python train.py --num_hidden_layers=13 --hidden_size=160 --n_experts=6 --d_shared_expert=0 --hidden_act="reglu" --moe_layers=[0, 1, 2, 3, 4, 5, 6, 7, 8, 9, 10, 11, 12] --init_std_router=0.00963 --lr_router=0.000678 --optimizer="soap_variant" --learning_rate=0.00517 --beta2=0.98 --batch_tokens=131072 --max_seq_len=768 --train_tokens=842900000 --max_steps=6431
Below are experts of layer 9 (counted from 0) of a mixture-of-experts language model. Rows are named router (the router's row for the expert), gate (a neuron's input weights, with its number), up (a neuron's input weights, with its number) and show model dimensions 0-159. Each number is 128 + 24 x the weight over its row's rms, rounded and kept within 0 to 255. Numbers have three digits each.
Before each expert's rows: "gets" lists some tokens that make up at least twice as much of what it gets as of all text. This comes from a sample of Wikipedia text that the model never trained on. Tokens count by the router's weight.

# expert 3
gets: "1", "0", "2", "9", "3", "8"
router:160110156135129133124096089190132129136157136154149130146130120154155083136191164120114122106159103143090100113144140165131155123105110084098148141113173150134113116119141156101125091093131145129155157112147158129149122135116135150123132123162133130106112137080189158118092098146106114121125106143142107155113116119131193134108121128146135156120134117117125115128138111079113144097112144150155146124132129140107043146149122127109103159080090136144108084110153133098123168130123137
gate32:090142094166130128161160145115127088127170159171111112142130156136143110155123153118160092103137108156136118152158133173149110091120121126132102119097167142126123144146154142129112109116148126135110130142112174162108114120135154145144178160137145160152093098181084127085127121110162113138079131107139155139120101121086161091135107139096141169124159117138141113075127113133101147146114125120163187102116152150109110075105113130095098146082116137114094153139105120123128113137119132
up32:133138105108155161105147124154098167098131119098113132127152134095199157134115118117121186112124098109131125173164142139155129132158085127078126153143095109144102141119103127142140088132167096172179137146154098114108123102145116141125123114104138117140117104122162123143114166129146108148171127123134201130136135104150128155115199140168095173105141142113140134103095157112132149141121091099123113167123123116102133148133134136135134144134175121130156085095138142143134131142104126
gate33:156137126161130129104120129118152144098113088183118140174118142119122133097108107152162153097098170120140213121141151102111104134121156100127132184139152114139124140124122158178078113132099154130147140130109115146117126164092145149118119119130108108105156149121151084131130136127137153062169131154124117161133113135108142141108141152101156112142107093114117106142138110098150111130120126123144095069130086116140140086116101136159145134109172185135109094125131090130113140110118108
up33:130167107153154183121097123110076130125164126102124081116132103123166131120125131133154153118163145185107175159148152101108119166142113122093100102124132131148161129116118138147080096136092137135083151136140138135108141127080145129134135164106101144105158148127142114118110178112124120118117111135146112112107137109157148138096167122115160134117064142126200132097111128152111145159107127164146142105135118094127134107107122118106152114116143180142162085100136145131104152174134117
gate34:145096130126130192122112125125149115130154123174107063128110138131129137099127157127124106091135138105107126108174156127099107118137128147147137139101138114167135091108138121130120138122101130165117093151068165106117101110095117154127125108130147151160112088098168171131110128117144146129148136171104140112113122146173125130094145108090152134102174164176119100125111124165109153094103107143123129120122130110168127132089108155133088132157088124140150137093100114082105133128110188
up34:111103178157114100114175132105102161139082125152128136147104146143145138127113152120152146119117152138156101088119106094135157122122120087085161175163163119174127126141133118142123130061120159135129135139140114139130130132123178150174097132106117139129165123140143151118145131111088064174102184138141111112111102130115135115131115120139120152118097114166140147108105154160098186133150117123094167147125144135126129174113110136096141096132126118092101163099150134152148136114099118
gate35:128105103172147103143099116140118165112156149168110151136132134126122134118133123122102123114155100162132141118171127164118127130112125103112157122128163145134114132077175125122120109128112106130123098101093170140113123147098086121103087114114116113115125117123096176121093115121086135146189094164080101132110119139134145127115130150133107094144125097147126137123066101100121136165125160097078161147135060118100164171124122167143103141107109110104137140098133117071100113134126126
up35:130136127119134181133165123119110161167097130114162151112103126133157084116155178165126120142103160149092142146113164131132124164147178119165146104124101106125130127114141107116152122176127187177122162109120126099115130126124110112129129142102123140101152138113129180143113163124117123163139171153099153132123124104122159125126141126177095140141085152145145109130118135167110120126109110120137112103142180097099125160119159137116158081124108143116115134207119165132135137171097126
gate36:143104110086156157111076107145159113120097106172169126122096121126132092149160099153136146143113127166150133116159076100087147118135095118109140171114097152143171149144142097099097162105126108113139118115128120162092158137123133149138132133114133138096106108099102128113143118115131112120152107114112125107110127114138088113146145160152144211146131135135104136156133131087100099141150115093114126140138099105090122105147123126082068150155093117149122120104109154165113128180137124
up36:125091096136134134100091147097139137108163215113103153128115116136105154136109119116154103142162158094163120089131108169141121196135120081098168120117126125135164110135137117159123100153122128130117130140149102101146155135148134148129142087072159159141137132112159134112091158200126130115125156107101169121129120140092114111169109111129145116140131112109105119131146130119089122110148146114121126107107101141144105122145145108147131097084147128163109108141080130138146097097098096
gate37:115142148148153113157127156134143142127146125136109134113137128146194121072113116142150153130143097133099096115145144134158129107101127167162136066101129126124135159181122180163101167149146098126165090132090153126121169132118119155147125117122071100182153130137124145148114139139146087112134143114099110138153122120107137149143090137088192106132121129124134133130117115071121130169130137163132152128132104099119132133164129099137141072143128139129145100142139143159156153098102165
up37:125133122158136157125130085115090149102131094120147126140103125128105130106161150086110123126126078093155115093126134150165092148125129117128125148145144079133141106104146136146132154122139120116127098138164122148116105087108124142175155146172086118140095106137121145140093169144132080122093125085131121149149131097151145125097152116124125162115066185103086143132162178147152122128125129166157148181164143138100132146149131129135131085157122094150136137130115131126085143109076116
gate38:170089137138134142122111128107075153149130106147132124080144119121123124099125141132140085154137103151135072129142159080109156104149140122138153150154117153145128132131115133101129122117196163121092106164108139121118165097109130137137126162085114149063075103159125124079134104107141142143139091159139123155154085096114123123157092110119137107100137149103142134145111147133115146096141082138155119144157126117149147144082121102158101095089138161134154130112143171116121157106124142
up38:135163104103116127141142115106079130199174118147137146114136144141149112113140120109162113091159103140113127106160133164127086090119138173117158119154120157132161114119126150122099172076134114125093104123157136125105102110138125109063134106130089140079130100143078114129116149099122135173134082130092108116086135133131154128167094102137148153149113146142139159086110132122094146133138122159130087134124117129125129117085148142138093146151121138170112138141125116169147130154146091
gate39:168151161184127120108120142192103155105142150120120122126079160114128113123141098134139131154147094119117109132158153099142137123146129136122137112084131165112109114145151113082137105089117105110107126102138146147131160160157108099114141119139122123143156157128104141092105107148165113134090137137118137142145107143143160186104135115131133141162093094110145112092136094098147131087089170161173120153135108131076077145125098103156097170144139135134109141133131133112074137111087138
up39:169125096093089086148152107182141111140116126128103126125138126128107130126104142107168111144094140094136105155125126111077128127126111128138099161096120150155132139123153140082145100145104123128154090075136183167144173119139125163130106163126137092137177115143179143140138133151150125110142081140154116124126105156106137173075116115114123119129099128108156123122128131115153137098119121186175161136144147111099093124118106133123080168135114113125133140176094125089130119119113106
gate40:142138132164101109125129076132100138123130172127128118120165129111130131123109124163168119151161138112134077107113110143113119169134126089140092137141180125130124188127113142107140140107120117140189110116129132153105133138103149111182117087137164139130123120135117153119145141119141152093149070155092144129133130111100140138154143149092087172183098134135111167128123083108123150121111077123128103125124134105111128153085131137119100098120160057140132122131159132099099165106108141
up40:119108104077154112123155141117111129111161157101167137096123103115149094129162151120111089122125147176088155120154140106136120123147130140134142100112120122129132099153093135105119107088115191145167113147114147109156134129200110128129153119149095126094099081135102192136135158139126117143108140117136143122086115100102126118122130114100141129127130132109127110148155097134111107133132124099146124140130116186144158127119134132152132221132154128104079173136133111147119087123090136
gate41:087078067102105122138128119106127118139146136117175117109115154137142078110114135103155113107142086116109176105133114096113170178128129125129130099132193169125186158145135120150171134115121170125123152153132162111122111138121136128119155144120166124139134093141108137107130165179115096141096136110143134122101162157162125135134154159118062157111121128098157121105149158137108094121116104102109119101141099116124085154159127159122091123100122122118117136105136156139155124109114124
up41:148125123178169167113132160167134137112114107153154120132098120135190128137135151100145109116127080165178152119100083134125163116148127130186110132109178120133144153094125148099145122121144097130110107116128130139127129119075143169102142129129108154162115143129106111097121142096151134108083097110141129132135131122115088129194122153108116096129150113101142117092151170078102083123126139118140141102160177093101109120169132132133166136122146087137131110150131137139146148110153122

# expert 2
gets: " the", " to", " of", " in", " and", " a"
router:146149121085147097148150132097143103133149113142127131125142126120058180129083147138117079117109172099099096139071100122145108125129137162150117123112145110135146107127135159149136134184102111122137108113070135137122156106101129122070105149119101157119120118137114134124157162134107155119124136141153119094129148139109143043107118132166124105151123196127140114134127128148106085114158106137081144156125125134144142149104148150133109157122153121114146150098098142157107091124114133
gate4:133099116107109084124149164119092105175115128138146104144124128117122134097090120140150112142137146128126109128066139127122140145135142131139105139155103117147181130139100141105090140163113119130123128137096099160112137124121110093072080086109131098091149112153109105149100118124119144155133117158151161080116167123140141098156122121100183163151124140124125114124110126126127114185135157110105141149124111069136117112137156156119144160132109126094081130183151084127126089173089129
up4:112112140123098120111169084129129163151114158139113150150136139148170108144158149136135096135143149160106141141080121125168145128118110154106099080094143121106117127151144108129130113123129123145150102129111166129128101163175142147138133143151139123091140098112124118129131155087120106141116111125152110137136115121092091140046137115111144107166140131129071118138158122174127115153144150135117140067092152137091155137146135137182099124098097141136172151134159141085090143106116182
gate5:121136151101155116156116124129127105128126143127094162086114167082125079109136123131161123124138098180137143125087113125149111064104119102078100152086152132109126129120136150132173143144151112158107135157135112138136105143126162143170140159157134143126097157147110127104186119146164157134117184113115127151164140136096155123119148072108105130134102147121110131117166140125138147156090111115116104121152088122084091144103147111171106134143129124116164115107122179123099105136154145
up5:159084099127167101106088124123134103125120120111091121130109167142130116140138148140116129132137090086101093107111154137143137149151085117118114085117117122112134139139121147134170147149084141090134130144150185100151149093113107124119166132122136191184089134113135107135167116119134119107163118099176087076141138130137144127124129145132164154133146094144113121105138174108135143106176111080151119131143116111155139072106145125125123138116090088109111155164109154162100137123142132
gate6:129135110133103158119103181129141117112150155109130086139101112131079129142118112152114158129089163137133148166126125162174117118120128167094082120135144109105140113114133122083150147156097139118164102057142114164143087143109183123098103161118129152085081139132146113134117129107130107145142120145138123125106093091128165139096119122077127117162155129172142163108098142093166094114123125100122151156135122138091116127121107104130121126100145105151158180126138090121131120118092124
up6:155110100134124101149120133137150076130131120136149112105121136149087148173117121084123128124124129107185110139123101134134116077109118154109101160191154098144091124126120137096100138142148126147110142113148162140134131131150144121106151164175132142108095167105114085113120136143146104122157160136122121118136126135122145088124156143129142093131178126147145137123101122096147073083096109171108122096153085107150074112122166095123141068094141134142105144138101176140122116122113109
gate7:160139139086102142096124120145113149074137153168116125100091108134132119082096117112142101153151114122117130118135098126127119137121133129089156126116165148092104131129124129104129131111106074143104071162106147156070100098145162116151135175097138179088124124165084144110184122149136150147157109140149086113116141107148140144126082115143114078135104096101131109135136122142153105091128111133109128141136125156122108160105106160146139139145137155136127132104141104077119179135138101
up7:099097099118144105127117108075106136116106126144131138115181137107121129167132137140126180144124143072163121104124114155123137172121161153104157163161156084148142148139130141123132155099155112136107155124124102094110112164138123131119079148127110139130178121138103141114149125106133120104143110156120120159136149116108118073137119163141092135131160155104146134124105124124156102191105158096136118085111115103093083096121123088118157100089082159097120163121101126133126114104109091
gate8:152171162108073114115133127143124157124119106136100108122157179153123088156091173124159110137120123125081126124119136162127127136111128121088133160129156126127152133155103149097183159130076105082131132136099106125177168147125119164145145154080144147112111148148121127093115121088117145102099114120113139131126125110138110136130156102086117140152122132107094094084159124111112081093102101114075132152128105171115127140143087146092160119144157115122105136123116108155123116132121172
up8:117140122200092110133085124117173101132099130163135135195132119095168141105113089125106132144090143162134163139194112102127124133109140125141160126110133114162135134128163097128141163117189138134180154150125104123121094126169108121141118130142124152146122112098107139178131150167112108167144156156126167096174121150146122120137104133160111093122092125140102136125125148153134086134141107144071118153152153114136121162157141119107136132111128126124128131137131175133135136145093132
gate9:144107116109137157148106103117104127104130159094156138102108129086112157098132130152141172167136147152131118130108167142100151145148129120157126133101197123122165105165135109113174114142116115091127135089085090147129167164095146119153129137137109122109164166127148107154137101117128127118139107125125134158171128111099162159121103127147142118171152141136097108146121157147152094174115128136078099137149137125144101098169097141152138152109157054121143172128128119147093143152136133
up9:124124148161114154127173138095148141160129117166119127094101137053102116171110124153117160129157154152174138102123132114090082202118148134131107146161098112148128141154147120116123155133128133110147065096122094196122151105107128120144108119109133123119129151175148102175137149116135129108142180118130091140143149107122150128127146173094126117111179156128125123137134120121072131139133123163113143147127167121126136136119127167125102139134129134141143157109123092112091148121148110
gate10:131100089089131134090133106102114146177077141093090112091138126123148187140151117139159126164093142112117119108149139130161142113155132101122108083171118115174136150120113134159145141097100131144139115089124109152121125157124127105153086118160153159101075077117122142150130135150122142149110118118148127106133084123133071108121078129140101111150129094158171125142125147111129105114113129099171138137090128124157111127132111068147153117157137120167124140105140132178136120102137122
up10:151108095117121108126125087129136107186122137085115176138129160110131160145108149114154101180116159138131138119148142098148112083099166125091114117115078101156143123101104166127130103174114108108112169115113134089164088202160084143156090113133130158103099090114140166130133126119116141116114102113134131139130116107148109133133099078133113127150135133161156136164096132128119137136116123114152116112126128148100089139127137116161162143111123112130108177078126122129140131177121111
gate11:112118138118178136130107115110143149119114120152102145096115141094118177094154153111125142126153136077101137144180078131084106157131130133117131102144170138148138177115107142121166134095159123150118100108095137096125150152121140115132150160123112139113123115110126123149175114156098130079100176119119124118143188124163155148121120134102090083149151152132138081165147109140149139115099145122139123096146113156164097126129141159130066134109116138143132143134111131082181140163141117
up11:145125113117160128133147118152113141122118140148088125141128134156130153106124117095144107113173117128055148143159090100135155125124153134105130149094127122160139164134106152098096138124154132194126130125111115094123154135181140125114103163129132152116100088149122129138131099123126134160138144153131141146167114120157126137137129092114143141154158093132099099168184133145128124091132163138146113116108155185147127141113167144091098142154098174166211153160102129119128131151118107
gate12:110144070140116122129104159133105157123182158122114134130103141116129164087137147136131139111113130080105102106140102135080097087134141133157131138135110120119128107093129110153160124136153134126091148075165093142092156154089113092099117183148181159114098148124139090160133161118139115141176156166149135138199164118067111119130128132124134106140136140108100161115137159132134095131139165112099114137129130169138101144124111141153147115090132149122151135113116119104148123150117132
up12:128117140094124107121176141088152125158115103113149113166163124112138094116080128127164096126125132149083122168114139102166097144120135172154126106176134113126131067106131134118121133146125150112163149143160086142143159136131129113143134105109168097140120133102098135172105147135110119095089164140125095105137078141092134163048156148121157143160119165139145121126130105187104136146138154135145148107129085138143147105176124147139120118116133121117086098145115130130133129130142146
gate13:122132139179108127138104120128145153127128153091143159104104092162137112059113150104126099132100138106125129133150175140135095095120104133116097138086107148121176141108130127099132139119103099128130130108113137147144153111107089139129128147152123112122110093107157126118161149124115104143069121120128117101085117117069159086093152105120156148146129104142143108127151147080096123116127151103116163167103129093165164127099127114093136166132134135115109122098117171130079134090067125
up13:126128135115069123152157119168134155086130134110132131122141152147113150117077163116143111140137139105158130097116091111093136129130104136128142137121147148101137147144165130146145133134100140112155080088059102122145081087161054110199101163065127133118106109165129104114156132125168120132118163149149120139120167107133098109147127135118134105148123138128107110111118130131124086111102164112113094149095123144140138122112135130087115132142097126097096079114131159111112124135128147

# expert 1
gets: " |", "|", "-", ";", ":", " /"
router:122104094157137130124151157119129150081114092104133139101109122144123125083164145108179145152114127140163145150148182127127161158134120119113128093187098092120123148136136146128086091133158175101086161145144185101141127132121136140161126124133118162146108125113140076143119130113127115086199115108154163135119130127164084140117126138104142123090103090156138142128145186123114137147145161124130121108111077107136146103144138118125144120158112153110116145135132143166169151137121140
gate3:125155158136107131158133115169163124119129134139096097118129114120103131158157099109151092132142147090156147106087106181148114147146091139174096130156107152111115110132127137140105161113159115098086091152093148065104154143151142153117135118113156105097121094125154127133152172109128140094154182125090085163123100146125172140100118122098131153110123103140132098106107156141082161143140136137137150168109168146125114165137103143146122126135153134111144168126148140087145133109142096
up3:104149133083124114144115179103128142096106073121129147110114099170156139109167132091132096137124135127137089149102110126185123113127143136166136146155156108134160136113151141146107144130182146144072158118135123108099122086141142105113139165160109151127135135128120139156121108101116090099080160097108114154144147090170121145143085132134085134104151130133123102129150099113147157052093137138126100124123119121142090093110144140110121131122122120150103171147165123123114125167118158
gate4:161148127126143107142152128124106134103132140153137146066117140165096128090151106129141174110113104166100149149106105109159160122126128125133146113162122110154120101129096140140126087135084125118108111144128163146133131133124137096140135191185127119132115151118144080127117098089167114087092113131143168103117136118158063124120157116163137173162088073135112141162110103092139126142098135154092102108147130127141096082098138154096146168136138121101114130138103116120120122105124119
up4:125164146127109108133120113093174114115183123152115131175146096110117138158105132156123148084120160133159099081143160178086111117123113155122132129129178139127186140123142154105099127167123109104161105138143129117130135112126134117107180089118144127123129111120083191165102144127102117150095136109140086126112094162106141148134134123130113101090120110113118141151143116134154171094140109118109105144130132161140161157134126136118087087124081110145151150164162110117133129123096088
gate5:131164162119139143166111116117186123133088114149121121152149091107168139100109124116177143174085142136120120138138163130172121139151127170140109103152101084135139077140104106124169138149142115151123130100069174094120130094133123125131128159139088121138146108067171123110120135075111104140114170113140168125141184131129128088119126174138118097114123170152127097146116147154120145128148102093138120137101127127154131100148114134111123135116128104098134122152101095157110126120147129
up5:125136081140180116126174090151090077132104149125128116117088143143105088126127102129109125170130119115107119127149149147122128164148113099119164133063118142165125126087094115120147145140118097096148124098108197128150121132107134113050121129135133127114068147129147098155141108126166160147100091123116112150175126169126124126130110116157103142104156145132104148097113099152119134139114133156143116178133142144131100175124174135107140134131153115147123127134105123154135091135125105
gate6:108129146146133077095127138114139101123138152126113091116122089145148123108121132120123130149105151167089187128111196139100122127098131151202117141127117113148129143179123109117100125151105091117079132160128148126113143072084102118076110093151119097114115137158133123105108139166133140121145095078152106151104135115137112111136112128116139160127109085131153150116145130158120131123126097129160082139136077107129154121146119130128116158135126202113118140104108116142143140151092140
up6:116165102151140122108153097161151125116162144126172129114151107171133125144106102192124083134111124152137136123135130127099107098089102130140093117118123136145186142151084122120103144142110146074152165116098110091131101142108103101126165155131133145128119098100134139091142090183116095105120117160131142122146143122125116126122138123148146142142116135146139127102130117055170123149098107106122086122145126115099085184129120141103149149116141094160170124140126131132093096136079150
gate7:125130126138141116155110148095155152094107170131108125112131124148138121132133119123156082159162137212119122134121111128126136181138146091099127116097137151148126144077097144141161165135150096128077149118124124120114132127129084130113137142118153156143149119136166136136142080119124132179103127155104149168144129147162072152119117178147151078160104098111107125166088153130130154135102132128125111100089142138149118104171133139149133172143112119136169175108120136115145106130138093
up7:134118123130135117110115131120146159099162163123078100143097103120143100150170137140152143137151130125113150117131143090109120124121146114149112114114145088123124127111115160117094137120186077127101180083114132128154111126133165164105117162143092132096105103127149125163142103120109123160147111133089127146117097124140142147173155136126104100145084088139131121129084155159128193133134109115086105126134142147145096133144162111159060135132113113087170129067117140136162150116130138
gate8:103176131098118157103117145153066145110117077143117173143130214138136142121164154099145111138118138182108148151138149126115101117116151105127120122118158102098167124126094118157114105148120122084122116146158154128118146109131135095141094131107123153107152141071130115122098158122135100091157168123103119163151151134153139163131114089155110132108113130123166136127122132102116113098102148125127154148088132108089173133106096124174135121109147161118121115153145148105133093160149114
up8:101118105135145129127121125120134133136146105129144133143135131097200155134147094098114127127153123166061143144138188133129105134147127168107110107161133155127165132157125139135126096169137111126112135164104109126153166116144110106128107103210107133136158136144134144151092113132111135113162141151148111100117112186130129091134051098088149136134113106113144164112092173118139136123108107136124140145136107150158132139155098138144150169097138151119090111098107123166117106143128106
gate9:083106117108133091093128108180113103120115128164147130103163158081155145133120138118120122073127177171140153133090101125165113112132134151137139126138131096118096133181155126122137150119097143129108104160155138112129116175090138116140104126118149127111200114158156099137139134138128166103147138130146133122120106118104094152124151142104129103115128135116115133163109135130116136128122110119121109109116103153141132124144107087154050141139126168089160127111175181158122123095157174
up9:101144113139127161121125091130105136145144117114123121107129144151166082125081141143171109141092132158090114136132135139135139143105086129156102113124165128127066148144093162120100149142136117120161158125106097096126105125127175112119181127145125103152075128114176112153132119113113123123137132133165124110160151205120161180135122116133119152120131148163183148095110073128137087143124101189115146140133131116131123132165146145172105115125115123101136135136144120139150166135145151
gate10:126162118131152133166093114124160113083096117121111119126117140091152150126137126145186127122105115089114162133126117146100102176134176084139099201120139092144135137122108090111146140151143163095126143156117122086087132119114117122111104157152123124067124143094159130106146126147112128103116114131133128143123153124141103179100147131113139142097145137113167124112094147117078134104185083165112170131144149115120102122142104118130133136078099121117121145162152125106146142163095124
up10:156163119142112125147123123141095132091138129164149161135155137189131105138155166137113114128109084146123090139101168106124098073094152123099169113106114157156153103130166104094131121136152126160115111155129117149133114119165150110093081136111186116127135113113098138115094153119133149141175114189100139139143118107120086137114132140149134103132177095107099156114118116152108145135123131166149147119081164115134099116118119123104142098140116114109089126136119167095110081158122116
gate11:147148116140110161118147146128137142113085129155113109093156172125137122132118107133180119100073134117118153112132133181123131166079156112124119127145108139125100131132120130078072121127121149097126137098142137176123130084147109102128120139085160094113118108094132058099077162090122128119112101124114108143104161150128096140125147128121149126098096132149087140150090130109122110149120175157132147099120124098116136181119136138096135088131120156092135156111089155157139137143116154
up11:111112078137176161116126114158069117130153116109160078090138109127113123156093127126136135093124127139144109134124105126074147152138160094100119099105135133130129138165092118162124127146096114101107107128129112114079169115131115098155100105134123115097132119146167131114109122100115126144131101095117137101123155089126173087101115103126121147097074107120130125144090111130128155089184159088134078126113162118162121100138089112123090142146138128110127076172127123112144136122133141
gate12:144101123152127121118104058143127112126146152105132098088138079108136146132160112133106092127143128165153149121130166100107126159096102160136103121182148147140131138175156135111123129204092133089076103144113109114152106143139139156097135152133116157101158133083123159134137154086103087127168091167131106113134136095124073112118129130112150112127166120106115148118112149162113131135152127090137109089071120108132129110112125155112116155138116147117143149122154130147142139144101115
up12:136087111113082122141139117108134144140125131113107163127115097135148143093159062139103092109137157100141113126158112142117113149137109151110119126150145148093181105148152085105121135173075125132115127111142125137124106124135129138101135146116130121077110137130144142119115130160116100150106137127094120156134115123123080121107100131125121118125144136149134127102148091098125142153107102123101128163166154094127155116161110197115143059110154115073131074126126100132148159164088073

# expert 5
gets: " (", " ", "\n", "-", "–", "'"
router:087092137104113078136146137105136158169127099131150103148132171117175097135121084126135134100121136153148179119132115102128129133165145164085105124153123157113104146099118112140149121105130103166084169081151117113076124174143126115080135146109131144148104144126119116149133137142158137143117128127091142151123121154130088136148150117116136147127116113104131125121159103111152140124131102127079127110137181119103091133133134114149101100167131097121084164171067124097140176134133154
gate4:180142129124129076096133105158132144115128169180108147111143151136176122156134129125108108117100102155134142152097102160114149108110115091097123145139126164113149117110153172140151096124124114150110121077173132152117105164134147133111095119114098146158100129141112142141122136098129097154152124149136138134104120116127115131138135123098163163128131133145129082146106091137118112148059112093117140109161174135125117173152085073151143113168115135122136146129060150154143141146095142
up4:104123147103156151152118151116101106107150104110133118114135134108134099107130111189136150112140142116127127119120131106169124126112141166181127115157090116159095136135103140180141152167132103135129117109102113154111096115104104108130140077132122183078067119143169102099138102136126174109109152143149094139180131103145126139114127137146099141147086152096114149147126196131101145132135121135121112110098105106127155120106141117108155163109108095094161087140172136104130104130115097
gate5:118150151084102087102123115161123124159122125134124120166128137124106120115124102120136130117119159085091088125125100075107073108125154162145132125136146102124158148146111193108102130102141135149137110149102140129127126100183178146126141135077119138119097086126156117123115168121120126158107127114117140148150133136131122153160163122116179153139093137129153125138120137138153165136119069125151112112156137087146117153127120116147127071073130176129160142141135137122131157182117085
up5:123125097171123131111171083090169131130156102092140139144105147166144143099102094149147142102166121111110121119129163175141147126143141152109125135091117116133100151165154111097142121121123178112133145166082128127140151129091098161134111159150077134101144147131111136115067123119128106138158142098089136135085146110171142115130130124127141125068130105145118126134127213101136150151120176116139112100135145130141134114122104186136119131141121141102127122135099111157135120098147097
gate6:124130092175121128130108139111095171130127138114144108137078115155145154129123117137087142139160172146135092118114144150109125121151155152120095127114136176104130163130121121117116150100121100118161078168109158150155112158172129099079125139112079155147167116131087114155142102121150096147104102096124124132115160146138116120147158134133120161131142112107090133091105156137164208105116115121117131118139119134195113101098110152107124130130146144149138132103102059140136126132136127
up6:126144119106174100076090132166103127169128098160175138137123102130158146073108109173170094119136099151121140118153134142123160108125188129128091102145131134111103131157154116099122155127132102141106165168139094141143130137117130098168133120144132133139136126121147108068150104131146156162124177120055126110147111130138105122116154147096108061092153148121131122151109137135163152122116096112145104154107119127112141117112147161124096132121143140105118142146102135148098116095104142
gate7:095154089165153137116135090147130101152089089134068106156127128127124094132097115118136106115078161104110142118166101140166113115125136093112134135101123151107089139137118093128082095135136144126100168153158137134101081141140098168126170165173128114147137122135153120143102111073110115105086132103160131175153146146111149164088100103126147149160116108156160117090129078111144155145112136122087119124144133126143096132108105153133128113128116114108128151157141136141117132138086128
up7:149146110155168135155140110128127070109115123123122104088123132114189124129135142112141123095165159115203130098088147091122138135134135116177096148142108142115169072135154111102183123137141178126128161126175165118103132129111136181143136121118149107125144133091113146137130125118161145152153148188160148141126126120144136138095136101147112117129083117135124090133090124121138117146105160116161178106097133114119130126116112132132131159149133131142090137129075131113106108119098102
gate8:135101136120157145122140085115130122125180164137148115153156139124135112138186090158127133071120127159119144150134091102106113120152130149176124128129105143119128065117144092105160164100118133128115073151085137108142145161107111106146095136139137098135137126083130135130141174117136116159154094123083130126127110138124108117104129142100108135075101062117089144145096113151194134108109101122090110112164125159109129144136142128156088098151146125152125123148129108137116139138101114
up8:095135110147124193127092111125145124119113100134129155153123137082126138154154134147116106140159145126151127133126125132115123102161120091144151160111133129121124112181083140132161139157135121120126085091140107127147104144092096139144098120177151148178113080126061125165128173074137135131118157143129122116141144109158140138132102127180136166141127146088128122123109095117069162104112091156102135117179142110085093101165131132139131130153098150141134092113117139126124145108119151
gate9:104112155151105112179099146119092113142155181142113088168152125140102141137154115131199124096124173142113114130162140141163115093116146140138135134153172136123109114148141101145119177155114158161132139111129143107138107085159152138151132165110144131134117134176146140123130095117128180105094140139139146160138126154092157122117140150138119127136162169121124098137116113118173161161101120126093097110137134096113156076144093110153111093133148133155086129146124141111173115161147141
up9:089166174130139121127068133122118128130144111166150150139137114125141119143129163147128101093118117152092164102160121119144140111117138171125160089095156111092126106133138166148145136129142090099145112139115146110115156104127130178139129140103106149111170144098172120147155124160109157119127129110159162127147112144182131078091106126133122104096126106136148110111152137132090115082126119112094129097103129123127186108138116126136094169128101149174088136166142107105178120165117105
gate10:131122123127120124124136135127128113151141120137103112184096156168081136117115091100124153113121101119139141101148143121136125175129121131104115174153144163102095119122145104135087142145116134122078114111085104141103147112109167114132072118127158127133099145094154122181153139099135096161138136150086068151119078136118112150135105124143161143158103133127129122159133127166167117122068114137121114095103136116088105125133118169148139142140141131105099075157090126155162147179120133
up10:126084085189135093102154141104165086139171160139086119089119148153119143135161076123143154169136145124126139140120115161096115133131163118112162120135128156085091150114090108141108139134132143070124112170103142092131101151117122087142113109138162121105126134081124143118146102103124152151155149162089110128129143147126105127138100175148102128172124155117124123143109121106145103104108125145170139119114148115154090132132131141143150129115127169101083099167105101165135110122108120
gate11:126168103101133135130102138155137146181148121135085095119125126163139121136109098148136142118063145154136127092139135093149132128172116144164133094142102156137121154122171088149149154160125150152103100120157135151130130123148110120137089085096159127122195113100145134146111119092170142106124140171097110124126131116113120122172147161121099136101155112130145138164114125124100136157133139110182120109107084124113129085119163125127115190127142108112151104104185090118124138111110121
up11:101133141122121108102152114165109165110168125147073105147111116142133129135113158100129122168122166146120107157134112128146134118128123102109130108101124147133141133133168132132132145160119155117156116118128148123111086148193155138179132063111132167119177099150138132133091093172130143124161132184110166118120123129141092159130127152117138124089145173107121102138103135138106144157117141095189140057158133111132104075148110142133119143153137085102148139122125117098106146142138134
gate12:091060171088186084170034079150123137157125128168108101181074131179144104114131156146175109105151140116102148139140121142094119123135140123160122144135110142093115140138157099103140165153107135130144106146135142132111117125115150137132142113129101141132129109127132156147142111152092172137096130115148120134145154137142139132160137162139127141135091131126146124099166124118130144110151111145142134125139153111123107120110164107142116147156147116150144147113113108098149133092082113
up12:148187132148061187134208160099102092101129092117151182072211143066079097173075121124132128134097138136104088148138134133149121111115147093150133158138139132091105119146141153141122115150127127144129133099151126160109123126145124106115129124151099135134152127167129142113114152128138115101159149102123144130120108134095147117113117135140145112118131112114136128135137133123131136178136117131121107151117129126128148140118143114123135112113118110103098078145147133132117135153085146
gate13:077114108124153110170098135138100133157102133125133087156164165135150164155126138190124153097063120126167158123100125108136140130127166133098130162119117111118080103111084124131142141132157159127111135089125099118126095089091093105098133138097123126129174186141119157159127105118197109094113140134139099174113131120123135134103142130156118137116114146124172138128125128133115099116099112152104100102118140139125123129138161120147098104140128112149154147120106168097182135133126116
up13:176103104147164078151107137167076147111145125119119096159134100126125116121148116147132122113114163115138107082144144096124098092177162127116107120110132148092154106170100172098150135201144088141147119132112132117125134118138098117106103139109095128109102153160139141149109137108178160147171101146118147134155099141111106116088126119139128124112133134155151116132131138149116098123159184108120149119124139139115162154136155086147140181116079159123140153135142087105137148151129115